{"hidden_size": 384, "d_shared_expert": 64, "moe_layers": [2, 3, 4, 5, 6, 7, 8]}
Below are experts of layer 6 (counted from 0) of a mixture-of-experts language model. Rows are named router (the router's row for the expert) and show model dimensions 0-63. Each number is 500 + 25 x the weight over its row's rms, rounded and kept within 0 to 999. Numbers have three digits each.
After each expert's rows: a language model's description of what the expert responds to; "mostly gets" lists some tokens that are sent to it at least half of the time. This comes from a sample of Wikipedia text that the model never trained on.

# expert 36
router:503557541530515492541526484498515519495504460454533483526508505508528478526525475503484514497509527541505521517479517461532510481487483518478523471522479509511495416490517530513504495498488524
Description: Numbers, dates, separators. Digits, years, thousands like 1, and km, table divider rows, and semicolons after infobox dates such as 1990; 36 years ago.
mostly gets: " m", " km", "|---|---|---|---|", "|---|---|---|---|---|---|", " \"s", " am"

# expert 33
router:528539529517564528499499489489513501493520511466508502529499461527519482495490485476466534529513505509482509450484551491487482516531502510513503492490534498486515468528507471501487502482466493
Description: Media career prose. Prepositions, conjunctions and short words in film, TV, music and game descriptions, such as to, of, and, up, featuring.
mostly gets: " up", " featured", " Be", " character", " featuring", " most"

# expert 28
router:515532551527541512506497482500519494485495513508498557520500504522476442523460479496474503517480495494511514493518505479501497546515457496517511489488503515564492490508507518493515505470492517
Description: Author by, initials. The word by before an author's name, initials and honorifics (B., P., Sir, John), and capital letter pieces in codes or titles.
mostly gets: " Sir", " well", "AR", "INE", " Website:", "AT"

# expert 19
router:526550544538517548491519460492495465482505522499501532527482492539519464519500512510487473487520535507482501487479479486537512579518497527516513485512520506526463479528485501508515525517491500
Description: Function words, odd fragments. Row-opening pipes in census tables, and prose words like to, by, would, should, able, plus letter fragments like F and b.
mostly gets: "F", " gen", "-G", "-K", " \"I", " able"

# expert 50
router:488561519511529533496465494517474505469465522465516539522503502521478437528496519489519513535506505512551547461488500494540481527525507496496501473511505525548515471514515504454495490468502490
Description: Colons after titles, labels. Colons ending book titles, quote introductions and list labels, such as Going Underground:, Born:, Kingdom:, Sex:.
mostly gets: ":", "s:", " Years:", "—", " Kingdom:", " Born:"

# expert 26
router:503539510516490542508474478494494467476524497520474520527506479531525460465511498470494552516523525497540516505498537477452479485506543527482503504536490529492502446483496497465505537491475503
Description: Infobox and table fields. Pipes, equals signs and values in climate tables, succession boxes, dates and coordinates, such as May, =, and Bh in Abhay.
mostly gets: " Succeeded", " Bh", " ±%", " =", " ph", " Preceded"

# expert 21
router:562561552530576523507533463525497487472532524465518501524508489527501505493454486489505490504471509502528512496481520478524500555539468534517504505500488515508507468497518484453470511487523493
Description: Initial letters, goal minutes. Word-initial single letters like b, f, F starting names or titles, and minute numbers in football scorer lists such as 58', 42'.
mostly gets: " b", " f", " F", " ch", " sl", "F"

# expert 47
router:516550525541500542510506485525507469456485479480518510517527505533494437470480519494509502513493512508560480536457553525510520520512506520488500478527499511510501499540544466509517486474502490
Description: Taxonomy names and authorities. Pieces of Latin species names and author citations in taxonomic lists, such as remissa, (Gordon, 1985), Animalia, -idae, -ensis.
mostly gets: " \"s", " pres", " (17", "idae", " (8", " Animalia"

# expert 27
router:520549515484503512534518498476504502458467511489501519484514571541497457515484455506476525508519507502520520498491530459482504512503504504521501484532499500520493479517489488515537494481478489
Description: Commas, citations, LaTeX. Commas after names, "(199" in reference years, by/to/also in prose, and the c of LaTeX commands like \cdots.
mostly gets: " Succeeded", " (199", "sc", " Sir", " well", "INE"

# expert 42
router:510527545508526522519504471484499498481531460523538501544498486502508481495544483477509478550489512522507524481507536484497506549541482544508491525524524478516497418506497531514496516472498499
Description: Word pieces after quotes. Word-internal pieces right after an opening quote, parenthesis or bracket, like "ris-ing, "es-pecially, (ins-ide, plus table divider rows.
mostly gets: "|---|---|---|---|", "|---|---|---|---|---|---|", " character", " (aged", " \"s", "Scientific"

# expert 37
router:524532541505522495489530453504475496453508516490527525481513487537492478509478511499509532530506495492540513530526510468491493565489509511466471530530532513513498480510479500492458482505490512
Description: Mid-name syllables. Short syllables such as ka, ta, na, n inside foreign personal and place names in lists and tables, like Shnaider, Trnava.
mostly gets: "ta", "ka", " Me", "da", " sk", "na"

# expert 23
router:513546526497505527544523467467515478470492533492519525499514502563503435494529492502479498481548524464527492465495514482489506498502515502540515494506501500511486500500480478474494495507462488
Description: Mid-word syllables and politics. Middle syllables of names and words (ul, or, ic, ag), compass words, months, and political-office words like Preceded, Succeeded, Conservative, Republican.
mostly gets: " Succeeded", " (199", " gen", " Wall", " Conservative", " Preceded"

# expert 53
router:513543525513524535509528457495490527492534545475507520540509513555477489500498506467467527513517517523532511471523499494500534548503508508484522487495517486494468499503519521500488512456497490
Description: French de and verbs. The word de in French names and phrases (pas de deux, Chevalier de), plus words after was/is/a such as released, introduced, lost.
mostly gets: " de", " Win", " et", " widely", " Hong", " Lemmon"

# expert 16
router:522539551551486514516515456504490500482523512481500515524543515547476518499497465477503518484537518496507510479501513465533488530520478480523525492538523511556478489505499536467500501488505513
Description: Modals and mid-word pieces. Modal verbs (may, could, might, would) and word pieces inside names or numbers, e.g. S-ut-ton, coordinate seconds, capital initials in tables.
mostly gets: " \"H", " could", " (199", " may", "AR", "ut"

# expert 39
router:476526552539532505570521500495504493510515496501484498512454484522523494500502487486523519497550494536514546452497525487483498527503510525510452504514500503510507448491473548498483518522462513
Description: Name syllables with m. Inner syllables of foreign personal names, especially containing m or k (Lyudmila, Nomikou, Ammiana), plus km and table separators.
mostly gets: " km", "|---|---|---|---|", "|---|---|---|---|---|---|", "m", " par", " am"

# expert 46
router:510532562514569540567523503477507489492513541464485527521485479484532457485504473483486497533515499510497509438471558499536497520517470507478495501506493492514478454493472461457487479489481510
Description: Word-initial stems. First pieces of longer words (cont-emporaneous, par-achute, dist-rusted, pres), plus (aged, ″N and infobox or election-table items.
mostly gets: " (aged", " par", " cont", " pres", " Phylum:", "Scientific"

# expert 58
router:477526527487529549530502438445518492493482523474511549539538514529512479498509513476480533533514488498530533508466517480486505533508492520493523458534516518529489491561487508496521523496453515
Description: Foreign name pieces. Particles and pieces of Spanish, Portuguese, Slavic and Dutch names: de, van, von, D', -ng-, plus ″W and country codes in tables.
mostly gets: " MPC", " de", " van", " ITA", " ARG", " von"

# expert 54
router:529547578503544524489517473478488503481516519472524497521478515547473471488506461468515521496523489492472525511485482450495509548528522476546475472546510538485530513535466487491525519518446498
Description: Verb endings, life events. Suffixes like ed, y, ing inside words, and life-event words such as married, lived, wife, school in biographies.
mostly gets: " fire", " married", "y", " school", " brought", " lived"

# expert 24
router:486532532528499515522515460480499489492474487465501513517522491539513462502487495512491530517494503502525512497481510448481515536493504491484479509499504503515478486531511495500475514522478469
Description: Romance name particles. Particles like la, de la, del, and word-initial pieces like h, sp, sc, P in Romance or German names and words.
mostly gets: " h", " P", " sp", " Sp", " st", " Sc"

# expert 51
router:525526566510504503504524464521481459475499517484513537555509505539493498500512496482474529512522551515505504474517483471478499510533490494485514520528480504515498464503487499452531544505499477
Description: Inner pieces of names. Middle fragments of European surnames, team and place names in tables, such as Col in Colnago, ess, ch, van.
mostly gets: " MPC", " Bas", " Col", " Mos", " Val", " van"

# expert 35
router:504538535550521501496523449508487513483509519472522523498490488541558473513514511469486481507519506505526536464512535480513527504500516499511517499528545512530514492478518484476510504470491497
Description: Re syllables and infobox fields. The syllable re after B (Breath, breaking), particles up and out, and values in coordinate-heavy infobox and table lines.
mostly gets: " Be", "|---|---|---|---|---|---|", " up", " am", "|---|---|---|---|---|---|---|", "re"

# expert 34
router:526541550492529537486459460480516442481492542501525585487518516557495486474488495504484489556538492492549499517487521503461481521523525536503515501516517509537496478533482490522503538472505481
Description: Infobox field labels. Structural tokens in infoboxes and tables: Coordinates:, taxonomy labels (Phylum:, Scientific, Animalia), table pipes, commas in place names, ″N.
mostly gets: "|---|---|---|---|", " sk", "idae", " Phylum:", " Sk", " round)"

# expert 15
router:536525549514534535502503491475493486466491519507528534495510456527504506501502498472470521522539530480489472511504520445528500506511483542498497434546526533522510506505452483478505523506497497
Description: Mid-word fragments, labels. Inner word pieces such as yl, yd, ate in chemical or technical words, plus infobox labels like Website:, Genus:.
mostly gets: " Website:", " Genus:", " Candidate", " used", "oin", " Full"

# expert 1
router:517528552526524521490535505483514519481536553492516536510534492522476482476472480463465462484516485524487511472503511488530495521498505498513510480506497549498500437534524460475494497490483510
Description: Letter-initial word pieces. Short pieces after a capital or article start, like od in Nodal and sodomises, plus articles a and per in prose and sports tables.
mostly gets: " \"A", " Pro", " Per", "-E", " \"O", "A"

# expert 8
router:507534510525538504536516474508493494475526537489530501524501486552517471484480509479473504517546519499502505504522541494528544527472478502478524469492505515550440476526482487472501507490500469
Description: Word continuations after breaks. Word pieces finishing a capitalized name or heading after a line break or table pipe, such as yn in Lynch, Synopsis, and B-ox.
mostly gets: " JPL", " My", " Pro", "Personal", " my", " Her"

# expert 48
router:536537539546508531516504454496505506501532549466498532550513485522504468490477492475478522518514493519475508473512498459519516535510499522509524498489514492524504424495498504526493509481475487
Description: Table cells and name starts. Pipe separators between numbers in football statistics tables, and first capital letter pieces of names like O in OVO, Ousama.
mostly gets: "°", " Secretary", " Win", " .2", " O", " Bas"

# expert 62
router:519553532501524544516509479477499486483502532481521502529535478512521468487468461486455559526487521490532490478492501471493495524513501499523485472487493483487479467544490530481493510486452536
Description: Mid-word pieces, infobox labels. Middle pieces of ordinary words like en in Scenes and er in prerecorded, plus labels such as Born:, Died:, Released:.
mostly gets: " Born:", " Died:", " Secretary", " Released:", " Qualification", " Affairs"

# expert 60
router:515550537512520548500550498487517516500502508510500512490504527540473500483480490497509485485489552487493517477495504501501556532524485560540492463500512530515477523514493489491485516508437532
Description: Hyphens, dashes, non-Latin bytes. Hyphens and dashes inside names and ranges, like Bari-Bari, bi-weekly, al-, plus Chinese and Thai byte pieces and score fragments.
mostly gets: "i-", "—", " 1–1", " .2", " Hong", " oil"

# expert 43
router:507523548523536523478544472468502496473488528442514515517483473533493483470467511482479539510545520466510529526494486490521492545528484530489514445501513571520494474491510528455485473480468504
Description: Capitalized name fragments. Capitalized pieces and umlaut syllables like Be, Re, Er, ör, W-ar in German names, race tables, and infobox fields like Time zone.
mostly gets: " Be", "ö", " NED", " We", " Er", " Du"

# expert 38
router:508539537536510522526514471514490499471469493467497537523524515561484470494516482494525505495534501506493529473509518468533505524474461499517514519488513483514505476526496533506495502474469528
Description: South Asian, Arabic name pieces. Mid-word pieces of South Asian, Persian and Arabic names, such as aj, ant, ab, Khan, Ali, plus digits in scores and ISBNs.
mostly gets: " Khan", "q", " Ali", "har", "akh", "iya"

# expert 11
router:519520532517520514515504486437515477494512536455550527531498540540509490487477504474474538501513528509513521492488537460528503496493538467496495463523498498518465471496467513476483511483462490
Description: Names, dates, table cells. Capital letters and name pieces, year ranges in lifespans like 1864-1907, the word during, and entries in sports or credits tables.
mostly gets: " JPL", "Personal", "–201", " (#", " during", " comp"

# expert 20
router:480535529502552553521525484485490464487493541476515527510515491493506497485526466495503506502491469475553526478469513481520506479520499517475500466490506519544495485501471507478500506515446507
Description: Short name-start fragments. Short opening fragments of foreign or unusual names and words, often in tables, such as Fl, Al, el, ell, d, sp.
mostly gets: " fl", " d", " sp", " del", " st", " v"

# expert 14
router:523562523444531570490531498513457492467521495489490491524507520523494484489521500465493500528565483508553518494557535503515501524510495536514502473512492518522531437503485530495502526485465484
Description: Word-final commas, content words. Commas fused to word endings in prose clauses, such as es, is, ion, plus verbs and nouns like considered, decision, states.
mostly gets: " JPL", " voyage", " used", " and,", " him,", " him"